config.toml
n_head = 12
n_kv_head = 3
head_dim = 32
norm_eps = 1e-06
rope_base = 10000.0
rope_fraction = 1.0
init = "normal"
init_std_qkv = 0.0203
init_std_o = 0.0
init_std_down = 0.0
init_mimetic = 0.5
beta1 = 0.95
beta2 = 0.99
grad_clip = 1.0
train_tokens = 304500000
Below are experts of layer 4 (counted from 0) of a mixture-of-experts language model. Rows are named router (the router's row for the expert), gate (a neuron's input weights, with its number), up (a neuron's input weights, with its number), down (a neuron's output weights, with its number) and show model dimensions 0-127. Each number is 50 + 15 x the weight over its row's rms, rounded and kept within 0 to 99.
Before each expert's rows: a language model's description of what the expert responds to; "comes after" lists some tokens at least twice as common just before its tokens as in all text. This comes from a sample of Wikipedia text that the model never trained on. Tokens count by the router's weight.

# expert 3
Description: Sports results table cells. Pipe separators, numbers and ranks inside sports results and medal tables, e.g. Bronze, medalist, place, CHN, Ret.
comes after: " |", "|", " ", " 1", ")", " 0"
router:46 56 61 47 45 21 55 72 87 13 56 50 53 58 39 46 22 27 40 81 38 69 48 82 58 40 60 67 50 47 87 65 49 84 62 54 44 74 42 69 74 53 51 06 46 38 52 38 48 36 52 38 39 65 51 35 21 62 53 32 44 49 71 76 28 55 48 44 64 24 69 29 52 29 56 45 43 43 63 47 51 58 41 47 39 54 50 40 42 37 41 73 43 69 41 54 46 69 69 45 49 38 55 24 36 30 37 67 72 87 45 20 33 60 54 30 68 61 25 44 38 55 46 71 51 52 49 41
gate0:40 62 52 47 23 52 55 45 59 66 52 34 55 56 38 36 61 50 27 62 50 98 45 43 42 51 50 30 54 23 39 57 50 83 42 55 66 37 40 42 44 45 66 66 34 30 71 17 33 28 27 64 56 65 38 33 50 79 41 35 52 60 17 51 41 28 63 37 33 41 50 64 58 42 53 62 30 38 57 77 78 45 38 43 52 82 71 29 63 52 69 64 60 66 31 55 40 40 54 38 42 66 28 52 36 46 25 43 75 14 64 69 46 57 50 47 36 39 38 54 35 70 08 57 68 42 21 65
up0:61 46 60 56 78 48 57 43 40 45 60 63 45 36 41 48 57 39 56 46 50 03 51 63 54 56 21 49 59 72 44 46 59 26 52 53 34 70 43 50 46 48 22 48 75 71 39 70 68 77 58 40 58 53 65 63 59 31 54 62 49 41 64 52 73 67 42 56 56 72 47 42 35 50 47 38 46 59 30 28 28 46 69 58 50 29 22 66 42 49 27 35 49 24 45 61 63 37 42 67 61 62 54 61 48 53 81 55 24 80 41 38 31 58 36 82 61 72 65 40 54 25 80 46 31 55 59 30
down0:39 53 34 69 49 47 20 62 33 45 36 49 11 70 58 41 50 38 69 45 48 39 28 55 39 44 49 45 75 32 22 82 65 47 37 36 12 47 63 41 66 63 41 69 60 60 33 32 54 33 83 46 54 67 74 65 66 49 49 40 69 39 50 61 62 48 42 68 41 48 60 50 31 58 61 56 44 30 36 62 51 62 24 66 15 58 56 67 51 45 61 39 47 03 34 56 51 42 50 60 50 34 65 36 46 14 44 59 40 27 33 54 40 71 31 62 65 29 66 68 60 36 66 45 58 46 36 39
gate1:64 55 60 35 27 41 17 36 60 36 46 67 54 44 58 56 45 50 81 29 56 49 67 52 51 62 40 55 45 69 77 53 31 59 38 35 50 52 52 56 58 55 37 59 54 68 88 58 48 51 73 33 45 52 35 31 53 60 58 66 31 56 83 64 32 72 37 53 52 85 41 30 54 41 45 46 48 52 56 33 66 53 55 47 29 55 58 52 49 41 48 70 63 52 73 70 55 49 71 48 45 57 75 24 55 39 40 69 50 66 60 02 68 45 52 60 23 40 32 67 44 40 77 30 78 54 52 47
up1:72 60 49 28 39 20 44 48 67 39 44 64 69 45 72 45 51 53 91 48 55 47 72 57 56 59 45 49 39 62 71 36 40 64 40 50 56 32 56 55 53 54 27 68 58 58 82 56 50 52 66 41 42 34 24 31 55 67 58 55 40 53 64 68 17 58 15 57 53 83 36 35 45 59 35 45 29 40 47 45 70 61 57 42 26 62 73 30 51 52 49 90 72 55 39 66 75 50 54 40 41 69 63 29 53 47 29 46 49 77 44 05 50 61 42 63 31 39 23 61 36 56 61 36 67 47 66 45
down1:58 42 28 32 48 19 67 57 56 41 66 24 77 47 45 33 41 50 41 39 37 45 62 30 54 44 30 52 48 65 62 52 45 61 53 55 57 56 44 70 60 55 30 91 19 45 60 20 71 50 53 52 67 75 34 49 66 20 64 63 73 51 54 64 67 18 48 08 39 43 51 59 62 58 53 46 54 37 39 67 71 49 53 26 50 32 43 46 57 61 63 65 47 21 51 27 67 78 61 44 28 49 51 39 71 59 48 69 58 54 49 61 48 54 76 54 62 30 14 49 33 40 27 40 24 37 16 37
gate2:35 37 49 44 43 41 58 71 08 51 26 64 52 17 71 26 24 78 78 50 57 36 51 63 72 58 74 48 75 76 37 41 51 49 57 75 55 71 26 41 76 56 52 59 68 35 63 57 59 44 55 34 69 86 69 58 52 35 77 48 66 44 28 31 37 69 50 47 41 66 33 35 37 47 36 55 48 59 56 64 26 45 61 31 58 57 44 58 71 47 36 27 45 58 35 49 59 39 46 63 42 62 58 45 68 34 59 64 53 34 66 60 62 60 53 44 27 38 54 68 57 51 73 38 37 57 50 71
up2:77 59 34 50 24 48 51 46 47 59 37 34 39 57 61 44 39 50 48 33 64 44 47 79 53 54 45 41 77 65 46 30 19 38 45 53 43 47 54 65 28 56 51 25 47 35 61 58 29 26 34 28 50 42 51 48 37 37 69 45 61 52 49 65 30 68 66 59 40 44 57 32 53 52 61 54 46 53 53 77 68 51 61 52 64 45 70 34 44 80 44 66 40 74 51 64 23 45 56 49 53 50 49 77 45 79 50 62 62 44 53 53 45 56 21 55 54 51 79 81 55 61 44 62 63 53 35 38
down2:55 74 33 48 45 73 78 50 39 56 40 59 44 48 61 23 74 45 32 46 66 54 61 88 68 22 56 34 62 23 47 40 40 42 44 64 27 36 49 33 51 30 39 43 31 36 49 46 44 44 47 57 67 64 28 37 62 19 36 40 06 50 27 64 34 58 25 57 42 39 73 49 24 65 79 60 44 51 50 49 30 62 42 89 63 60 85 45 57 50 59 52 59 47 39 39 74 34 52 60 59 58 40 71 57 59 60 43 66 34 55 50 28 69 38 40 83 50 52 68 42 24 64 57 42 53 52 47
gate3:73 40 50 41 65 12 64 53 68 18 44 65 39 50 56 44 41 50 61 56 45 43 45 81 58 50 55 65 56 56 54 67 28 11 49 58 61 45 46 45 68 52 54 34 54 72 18 78 50 39 32 13 45 17 68 46 57 49 38 75 49 27 35 48 80 59 51 37 56 13 62 67 41 60 30 89 40 59 65 31 60 56 49 39 53 41 46 18 55 18 28 17 46 44 27 26 48 44 64 50 50 40 45 37 32 42 61 41 58 53 41 34 50 47 71 56 37 38 57 47 57 19 55 68 62 56 54 45
up3:28 61 61 63 40 85 35 46 42 73 63 34 59 44 44 56 65 49 45 39 55 65 58 18 46 53 55 29 45 57 46 25 70 81 49 48 40 64 76 33 32 48 45 65 38 24 68 28 57 56 63 90 65 85 26 53 37 50 41 37 62 77 60 41 11 42 55 53 34 76 45 40 61 51 68 21 55 50 26 71 47 35 55 52 54 49 46 77 47 68 65 80 53 62 63 53 36 55 38 48 50 54 44 59 70 56 51 66 34 44 56 66 63 52 40 35 54 54 47 52 53 83 38 37 41 31 59 60
down3:68 58 44 41 42 22 39 38 38 77 54 58 43 81 74 50 64 42 38 90 52 71 56 49 43 48 44 39 62 77 65 38 32 48 55 55 57 59 45 21 54 57 43 47 62 55 48 54 66 66 52 59 47 59 37 52 44 46 60 70 73 77 48 68 34 56 39 44 35 57 75 56 63 54 36 61 51 50 51 37 44 16 26 48 54 46 33 52 42 84 61 29 86 65 44 58 66 58 31 59 51 41 68 26 40 36 87 37 55 38 39 34 84 38 91 48 49 33 48 63 50 21 34 64 35 19 53 66
gate4:52 54 36 35 71 56 39 52 63 64 50 33 43 27 34 35 53 58 52 70 84 24 29 77 64 38 49 78 57 63 42 48 58 73 69 41 36 34 21 54 67 62 46 70 30 30 60 52 53 57 38 20 38 42 45 47 38 72 34 49 33 00 47 70 50 47 63 56 66 57 59 55 58 56 58 41 49 55 47 46 29 70 50 43 55 24 62 37 30 55 50 43 65 69 39 62 72 52 65 51 53 83 38 40 59 40 64 44 61 10 43 71 43 60 55 41 77 58 72 39 50 54 57 48 60 70 54 50
up4:55 54 38 56 34 42 72 49 28 31 43 78 68 55 59 44 49 48 55 30 48 65 69 38 43 60 58 35 43 18 75 46 30 37 30 58 55 50 74 55 34 44 50 54 68 49 45 49 43 37 45 64 63 49 54 70 63 22 73 71 66 61 46 26 47 48 36 48 33 32 32 39 23 49 53 56 59 40 64 59 71 42 64 43 43 64 37 55 77 56 56 62 45 28 64 50 37 36 27 52 51 19 52 46 44 53 47 50 53 74 54 49 68 30 32 43 33 56 21 79 55 65 59 68 36 24 37 37
down4:66 43 63 79 54 41 47 64 37 55 43 41 64 60 70 64 76 49 49 59 73 48 37 27 15 55 74 64 45 48 57 51 58 56 50 70 44 52 64 36 31 43 30 55 33 45 59 53 57 52 53 71 41 33 62 36 53 64 44 26 25 37 93 59 43 52 33 42 48 67 67 66 72 71 42 74 58 35 43 59 41 56 37 50 53 51 41 36 60 63 47 23 17 64 60 37 39 60 59 49 68 57 58 38 77 55 34 61 54 59 36 27 48 39 41 63 50 33 12 75 53 44 61 51 42 37 48 51

# expert 28
Description: Word-initial fragments. First pieces of words split into subwords, often right after an opening quote in reviews of albums and films, e.g. "ridiculous", "illusion", risqué.
comes after: " ", " \"", "-", " (", "/", " '"
router:51 48 52 56 53 48 46 68 27 57 41 55 24 52 34 51 65 47 93 56 44 55 51 56 48 19 66 53 54 51 59 64 40 80 37 43 64 67 65 36 47 57 50 54 40 25 40 51 25 59 39 07 28 63 45 57 69 51 30 49 28 59 39 58 43 49 48 57 43 44 63 72 43 97 37 37 40 54 49 49 28 47 52 44 57 44 57 49 67 51 45 75 45 43 59 34 29 34 90 39 49 47 39 69 61 65 78 67 53 37 69 49 48 58 42 60 69 66 44 68 69 63 80 71 34 37 74 63
gate0:63 50 54 53 29 83 39 51 44 43 33 48 32 48 53 91 55 32 58 59 55 68 39 61 57 27 68 50 58 61 76 66 55 52 27 40 89 56 53 62 68 71 55 73 81 19 57 32 37 52 23 54 44 68 63 51 88 48 53 57 63 59 52 63 64 45 34 67 74 27 50 44 57 83 21 49 59 67 61 43 42 53 62 39 51 29 54 41 75 88 47 65 43 74 65 42 60 58 60 26 66 44 52 42 60 41 46 57 52 75 51 71 67 45 48 63 50 73 43 83 35 37 84 61 41 30 77 56
up0:38 44 61 57 82 34 50 56 49 61 68 35 72 46 47 00 40 69 39 52 58 29 60 26 32 65 41 39 50 34 41 32 37 53 53 66 00 59 45 35 46 26 35 33 14 83 34 60 62 29 78 41 48 28 41 50 23 61 53 46 51 31 54 54 36 60 65 41 23 66 60 54 43 27 75 62 49 33 50 50 42 48 44 57 43 61 53 54 25 16 57 43 53 39 44 48 36 67 30 69 30 45 46 45 44 48 56 58 62 30 65 43 43 55 44 39 36 31 68 12 64 69 01 20 57 61 23 43
down0:38 36 50 50 35 56 59 24 46 47 62 33 28 53 69 64 64 57 55 55 74 67 35 52 75 72 45 56 52 54 46 42 35 44 69 55 38 64 43 44 64 59 63 51 07 30 66 44 40 54 52 20 51 45 58 33 56 40 37 53 63 24 63 41 43 51 38 51 61 58 42 44 78 51 35 38 28 32 47 50 73 49 27 35 39 24 83 51 44 63 51 62 42 74 30 36 62 67 54 36 61 41 51 58 34 66 42 62 49 21 57 77 69 23 66 62 52 58 53 49 32 43 65 33 37 75 56 44
gate1:44 68 46 45 78 19 43 67 64 23 62 20 41 71 41 72 25 39 57 52 39 45 43 54 42 30 56 44 50 62 61 50 40 74 35 54 61 40 49 43 18 45 36 45 27 20 81 10 68 74 32 32 52 27 46 67 27 51 30 33 74 38 38 38 20 25 57 47 10 34 53 62 49 72 33 56 49 52 50 65 36 59 56 41 44 50 60 54 47 53 47 63 67 46 72 40 43 83 23 34 39 32 65 34 41 54 60 63 47 68 56 59 50 31 49 71 61 42 40 56 73 40 46 56 19 35 64 46
up1:70 27 71 41 49 56 43 73 46 71 55 62 65 48 67 60 57 57 24 55 33 84 71 51 61 37 29 16 51 53 36 53 74 31 63 63 21 60 66 55 60 55 32 28 22 57 20 49 30 42 65 80 36 50 65 42 44 31 51 58 35 64 56 51 58 49 07 48 30 70 65 55 23 30 71 48 39 60 33 64 58 60 64 77 59 83 46 62 34 58 57 78 37 33 43 24 60 23 60 30 44 56 65 61 64 47 38 62 70 40 25 35 63 41 44 58 39 34 41 35 53 39 70 64 52 37 53 57
down1:54 33 50 70 67 29 63 60 47 57 36 47 56 72 34 43 53 35 60 80 43 55 47 59 59 34 36 50 40 53 41 55 27 29 29 63 57 39 35 38 73 46 51 63 55 45 47 25 68 41 58 66 40 38 78 45 54 45 49 40 46 45 73 65 69 39 56 44 51 28 51 71 59 30 51 77 59 46 66 47 61 35 58 56 59 43 46 45 29 29 80 53 48 18 41 81 49 31 45 34 72 20 64 49 44 55 53 41 35 62 54 50 57 54 40 52 55 30 50 42 46 49 66 75 81 66 26 35
gate2:41 39 71 55 59 34 66 51 41 56 58 17 56 42 43 52 56 74 33 63 18 60 62 79 60 58 62 37 65 53 57 53 52 27 36 58 48 33 66 34 17 44 55 36 29 87 28 34 34 46 24 37 55 51 44 78 64 34 36 41 63 61 45 37 38 47 31 58 61 48 36 71 58 67 44 68 20 40 48 58 60 58 27 21 35 67 25 39 36 65 58 56 55 51 87 37 55 29 15 67 50 46 50 46 44 57 47 42 30 73 61 61 63 52 66 69 50 55 72 59 36 42 37 59 54 43 48 50
up2:54 36 66 44 70 64 59 47 60 44 46 25 57 35 30 50 66 64 56 65 11 56 53 66 58 53 40 52 79 52 63 58 58 42 52 41 46 51 59 49 22 45 62 67 46 64 44 32 52 27 38 54 57 25 48 59 56 38 66 51 35 67 60 41 31 55 28 55 43 69 66 61 59 73 37 51 44 16 49 32 37 60 37 39 45 78 35 42 36 57 43 51 62 20 55 33 46 33 38 43 44 59 27 50 29 45 22 47 37 44 44 51 37 50 55 75 44 65 54 57 20 10 47 45 59 41 51 53
down2:49 69 55 35 50 68 52 51 47 57 59 44 72 81 53 49 69 47 60 54 48 56 44 24 30 48 47 61 58 58 40 16 49 17 35 84 49 38 37 61 82 58 19 53 24 48 40 39 35 57 65 64 49 42 40 83 34 65 82 36 41 41 53 35 59 43 50 51 81 73 27 38 51 22 30 55 58 43 39 45 71 38 45 47 47 67 56 47 35 52 73 44 52 40 38 26 37 52 60 50 55 31 36 63 59 33 18 73 46 40 37 63 31 53 59 68 42 34 61 69 44 65 81 31 41 55 42 36
gate3:63 70 56 42 42 41 57 72 50 50 76 52 34 56 64 59 59 60 48 62 43 14 39 66 54 49 59 69 82 56 25 59 48 42 21 55 53 37 56 51 79 28 37 49 51 55 82 30 56 51 41 45 30 53 52 57 65 31 73 65 52 28 66 52 48 52 58 46 38 68 56 43 33 80 73 15 58 56 48 36 45 56 62 36 51 45 58 51 49 71 32 17 42 47 36 59 33 67 62 44 52 68 35 43 36 67 51 67 73 67 55 41 51 42 46 54 59 68 46 78 37 60 35 39 21 43 99 59
up3:57 67 52 52 21 35 57 73 49 63 57 21 43 46 58 47 53 54 40 58 23 36 53 99 37 38 55 51 69 48 21 67 31 68 41 56 65 52 59 47 43 22 58 50 58 56 38 43 65 49 47 34 59 31 61 16 45 51 50 30 47 79 58 33 50 31 64 54 60 76 65 55 42 61 59 44 60 87 61 60 40 63 57 29 47 58 81 32 37 70 44 24 31 67 29 63 46 59 68 39 50 60 40 37 43 82 51 60 85 50 59 71 57 69 32 56 53 60 47 56 43 43 48 47 30 58 81 81
down3:49 47 60 49 64 42 44 21 68 55 35 31 40 24 65 37 74 57 58 72 37 61 43 56 46 67 58 25 71 58 50 50 49 61 43 90 49 75 54 53 56 47 48 58 72 62 77 29 59 27 43 54 55 63 57 53 20 53 48 63 43 75 47 85 58 36 41 59 48 41 35 15 32 36 73 68 66 29 44 48 33 42 61 37 27 45 42 59 35 77 62 37 30 54 55 42 64 60 22 34 55 67 48 47 77 57 51 70 47 56 38 83 59 43 55 54 41 60 47 70 57 43 53 64 53 50 62 48
gate4:33 60 53 76 64 46 88 51 42 54 40 65 57 49 52 56 53 51 70 79 65 53 56 19 69 34 43 48 67 50 53 58 65 37 47 51 73 61 44 24 35 21 32 54 08 55 27 62 47 36 36 43 38 35 78 41 56 37 39 69 52 59 45 77 25 49 29 50 37 46 45 70 60 65 41 53 76 40 51 72 41 59 55 27 16 69 57 49 59 71 24 56 30 57 54 39 35 53 81 34 27 51 32 50 58 64 83 61 53 51 49 66 12 35 53 73 82 54 54 14 51 51 42 65 52 59 58 60
up4:45 48 52 83 52 63 76 61 47 43 41 62 48 47 52 49 47 44 74 59 60 53 48 21 60 41 62 36 75 51 60 58 52 40 44 43 68 40 35 29 03 46 51 39 18 49 30 62 32 46 21 47 37 46 69 40 67 35 33 65 61 65 31 68 27 42 40 47 34 43 50 67 31 74 41 49 63 66 46 59 44 51 64 29 15 82 63 45 52 72 46 59 42 59 62 42 61 47 58 24 39 30 55 34 36 81 85 68 65 41 54 72 15 38 61 64 73 41 62 34 42 35 31 70 52 58 52 38
down4:47 16 40 65 40 19 44 57 47 61 55 90 40 66 52 39 52 48 29 58 77 48 39 52 57 67 28 63 50 50 76 41 48 55 66 51 33 74 35 34 48 30 52 40 28 49 61 60 66 65 55 76 53 36 58 56 47 72 58 39 76 49 34 57 17 44 38 47 43 33 60 74 84 48 37 44 34 57 49 68 67 62 21 52 53 46 65 24 44 48 31 50 23 55 69 75 35 41 67 27 54 30 52 31 55 49 52 58 34 25 39 44 35 28 53 33 39 51 39 21 46 62 42 55 47 54 79 56

# expert 16
Description: Hyphens and list dashes. Hyphens inside compound words such as last-minute and sign-and-trade, list-item dashes at line starts, line breaks between paragraphs, and symbols like $, =, /.
comes after: "\n", " non", " co", " al", " N", " Al"
router:58 33 64 48 85 59 57 39 07 49 29 53 52 78 44 39 35 56 57 57 48 25 39 63 42 60 36 47 54 38 26 48 28 45 58 43 55 53 50 60 51 30 63 63 47 32 61 69 53 50 69 62 64 32 39 61 47 55 41 38 15 50 60 50 59 46 48 56 41 52 47 72 67 66 24 36 49 58 69 51 41 47 51 45 34 33 69 49 45 43 57 41 48 52 53 55 50 76 65 50 45 48 61 49 34 47 99 55 47 09 54 46 68 48 39 29 56 30 79 45 25 48 67 61 71 28 88 65
gate0:52 44 55 56 76 77 74 45 32 31 45 33 49 42 52 41 46 53 10 59 47 55 20 47 40 46 27 40 26 43 49 70 17 66 54 48 42 55 43 45 41 42 43 56 55 58 58 51 49 45 41 59 38 56 45 60 64 87 13 50 29 78 60 99 58 55 41 55 62 28 47 45 34 49 53 68 51 52 43 31 91 47 32 42 39 26 28 43 42 46 26 31 43 64 55 65 63 61 61 45 28 59 41 42 41 58 56 56 57 37 52 42 54 38 50 51 47 46 33 54 56 40 32 36 53 76 58 48
up0:35 44 34 67 43 54 29 49 70 40 37 32 38 70 66 86 75 32 65 22 40 54 63 46 62 68 69 53 63 36 34 45 43 68 27 52 70 45 40 22 49 53 43 44 50 70 28 58 24 68 51 98 44 30 46 63 10 67 53 56 58 41 57 40 46 80 48 44 38 31 56 40 37 70 78 46 62 49 44 48 58 27 46 64 70 28 35 64 59 55 91 65 41 32 32 36 40 71 65 34 48 56 72 29 46 77 67 50 33 58 58 49 41 75 37 54 50 59 53 33 53 43 57 77 17 51 66 56
down0:54 71 69 59 52 34 51 28 38 50 56 49 77 90 43 70 44 64 45 41 53 40 64 52 35 84 42 52 55 17 60 40 99 55 37 22 48 59 54 38 23 54 45 60 15 59 56 53 71 48 64 65 46 68 63 26 58 62 48 39 55 59 55 50 51 59 20 56 45 55 51 50 53 70 25 51 31 53 57 36 46 45 32 38 24 41 44 16 50 72 50 37 73 39 81 37 49 53 40 45 47 84 42 59 58 62 43 57 42 23 66 57 58 60 46 77 49 35 37 59 57 78 36 44 53 53 46 63
gate1:43 58 59 49 41 50 46 35 35 59 47 25 51 71 56 33 24 46 23 59 38 54 47 44 52 50 88 37 53 62 54 37 49 75 30 67 52 66 60 23 26 51 49 39 36 59 49 31 44 43 46 33 46 49 52 41 35 66 71 32 55 46 61 66 47 54 39 44 18 55 63 38 53 46 53 59 31 61 87 47 57 54 46 49 61 83 72 30 51 50 50 46 43 39 52 81 41 49 77 43 71 47 58 42 22 21 55 56 53 64 64 62 70 34 56 45 37 21 33 59 67 52 44 73 52 51 48 29
up1:50 72 16 20 37 54 74 36 53 67 88 47 65 70 56 64 57 39 29 77 56 32 51 64 54 48 39 70 36 49 64 37 45 70 18 71 44 41 53 11 42 74 33 60 47 44 41 51 59 49 47 19 53 56 44 49 30 62 64 40 24 51 68 69 27 56 78 60 42 66 32 50 46 60 72 31 13 43 65 59 40 43 55 56 76 54 61 51 62 49 66 70 58 42 36 66 57 40 59 50 60 15 57 63 60 42 53 33 58 37 21 61 42 26 44 21 55 65 35 47 64 59 41 49 50 51 50 31
down1:25 69 50 66 52 53 17 53 45 30 43 44 36 35 68 56 38 58 47 37 52 56 47 62 55 37 70 46 37 49 59 51 81 38 63 48 55 61 37 30 21 43 31 59 37 48 30 39 55 53 45 67 35 38 62 51 47 47 25 54 65 66 45 37 45 89 54 60 27 60 55 62 48 54 57 69 54 65 71 32 57 57 16 60 63 54 59 59 35 40 42 40 43 42 30 75 45 42 65 35 50 31 26 41 55 75 57 45 49 50 65 61 54 70 44 56 42 38 60 48 64 37 33 60 59 58 38 44
gate2:66 50 59 42 83 54 43 75 61 58 46 61 60 59 35 58 63 34 48 68 40 45 61 63 17 54 36 57 53 48 65 54 39 49 48 56 53 47 89 57 52 44 53 23 59 56 56 52 60 42 48 52 32 43 43 95 63 52 67 54 52 84 53 62 65 38 19 59 33 59 36 40 78 53 68 42 52 47 36 51 52 20 59 63 35 51 30 57 57 46 29 00 87 48 69 43 47 41 54 33 36 20 37 49 57 66 36 37 44 63 64 59 74 54 19 45 48 29 44 32 24 43 39 28 71 33 60 38
up2:52 50 46 29 37 72 34 51 44 35 53 74 49 52 56 30 19 53 35 56 44 43 40 54 57 46 67 59 53 74 51 51 45 53 45 45 56 37 18 88 42 60 40 54 34 60 46 52 31 38 45 29 55 73 46 31 56 65 45 50 54 77 55 54 52 37 56 58 44 41 29 30 61 48 56 47 57 42 53 57 49 59 58 25 57 84 66 49 46 47 41 58 48 50 41 23 64 43 46 46 53 57 58 48 53 65 74 52 54 40 49 56 48 40 76 35 41 51 23 34 75 34 75 41 72 41 70 53
down2:44 36 61 34 45 25 62 51 49 58 57 32 59 50 69 17 38 42 41 65 54 68 63 58 57 54 50 54 53 59 59 52 47 71 59 37 56 35 27 60 49 73 33 41 59 38 21 40 56 32 32 73 47 70 49 54 41 59 35 61 60 57 56 56 73 69 91 53 46 33 53 34 44 74 99 49 52 54 29 75 48 68 45 63 66 67 58 43 27 44 44 49 40 56 32 28 46 40 56 66 40 19 30 28 37 29 43 53 64 43 46 40 59 46 86 51 33 63 60 56 52 35 56 35 66 44 43 49
gate3:38 32 60 27 67 58 60 78 59 24 80 49 74 50 36 53 67 56 29 54 40 57 62 32 59 32 47 49 74 34 15 55 47 32 52 45 21 39 28 54 61 64 38 20 56 71 65 19 76 32 66 63 57 54 32 59 36 65 38 42 61 27 42 57 32 63 32 29 74 29 84 53 66 59 39 58 65 28 32 62 49 51 48 64 47 55 93 39 36 48 53 49 51 54 64 50 48 68 66 59 53 58 36 53 58 32 31 63 44 36 60 53 20 62 35 62 36 56 21 72 69 46 50 79 37 41 31 29
up3:77 68 52 34 46 42 34 41 46 56 31 67 54 67 47 50 39 61 68 63 51 57 52 76 65 70 49 65 28 43 55 49 49 48 31 59 42 59 88 39 26 31 55 54 08 22 28 53 28 68 47 62 19 45 43 55 55 39 63 52 35 59 54 48 72 38 51 68 55 71 37 36 22 48 44 45 42 65 76 72 78 59 40 45 51 52 20 49 39 77 39 71 35 60 61 72 62 32 60 26 61 42 40 26 64 81 92 44 46 79 69 61 54 44 48 30 96 54 38 61 53 50 38 56 62 38 55 65
down3:60 23 49 56 44 52 58 40 41 50 40 19 57 59 54 31 46 49 43 60 52 65 51 86 30 46 51 61 45 59 41 76 58 54 48 27 52 50 38 43 37 58 36 41 54 61 46 47 51 36 62 54 56 34 34 73 56 48 52 68 45 51 57 33 61 38 42 72 68 28 48 47 26 69 79 22 48 53 44 65 54 45 19 59 45 71 70 26 42 58 46 53 43 48 39 59 30 49 50 47 59 62 62 43 51 38 45 63 25 49 26 37 61 60 56 11 34 69 68 46 73 41 28 46 45 38 44 72
gate4:74 05 66 54 38 67 58 31 30 36 40 18 76 65 49 63 51 64 62 31 60 49 63 58 60 65 48 61 46 79 53 12 48 68 41 38 63 51 57 52 56 44 45 72 23 57 44 40 70 46 46 38 87 36 49 39 30 09 52 33 53 45 56 35 54 46 46 69 39 34 29 90 32 71 23 38 37 58 56 54 56 43 53 49 59 55 50 84 64 54 58 43 51 65 36 47 25 58 35 61 33 53 70 43 31 60 63 36 59 22 56 39 65 43 41 44 46 23 62 39 36 83 34 72 75 38 74 63
up4:51 25 33 82 51 65 69 41 34 40 54 59 59 77 45 60 51 72 56 18 65 61 66 60 50 63 52 47 57 62 43 49 39 51 45 52 59 43 69 78 57 41 56 61 27 42 44 58 56 53 45 58 74 39 55 47 40 13 39 41 53 52 63 52 44 39 45 69 56 24 39 82 51 73 28 46 44 61 54 58 58 56 57 24 52 47 39 54 56 49 61 51 58 80 45 51 41 59 38 38 26 67 53 42 42 63 74 44 47 42 66 42 75 46 25 50 56 34 59 37 39 70 37 78 72 41 68 70
down4:56 28 55 56 61 56 61 49 62 42 65 33 52 60 36 40 39 63 48 36 45 62 56 32 48 89 34 63 83 58 47 24 75 47 71 71 16 47 59 34 30 53 38 56 45 43 54 63 55 62 58 54 41 40 27 49 30 32 50 48 60 51 49 67 41 48 73 67 38 43 35 64 57 14 31 52 62 41 73 34 50 36 48 32 70 13 48 70 68 45 42 60 44 47 45 59 76 73 44 52 31 44 51 65 52 73 61 62 74 40 41 41 67 22 52 39 58 43 57 63 55 41 51 36 72 60 62 58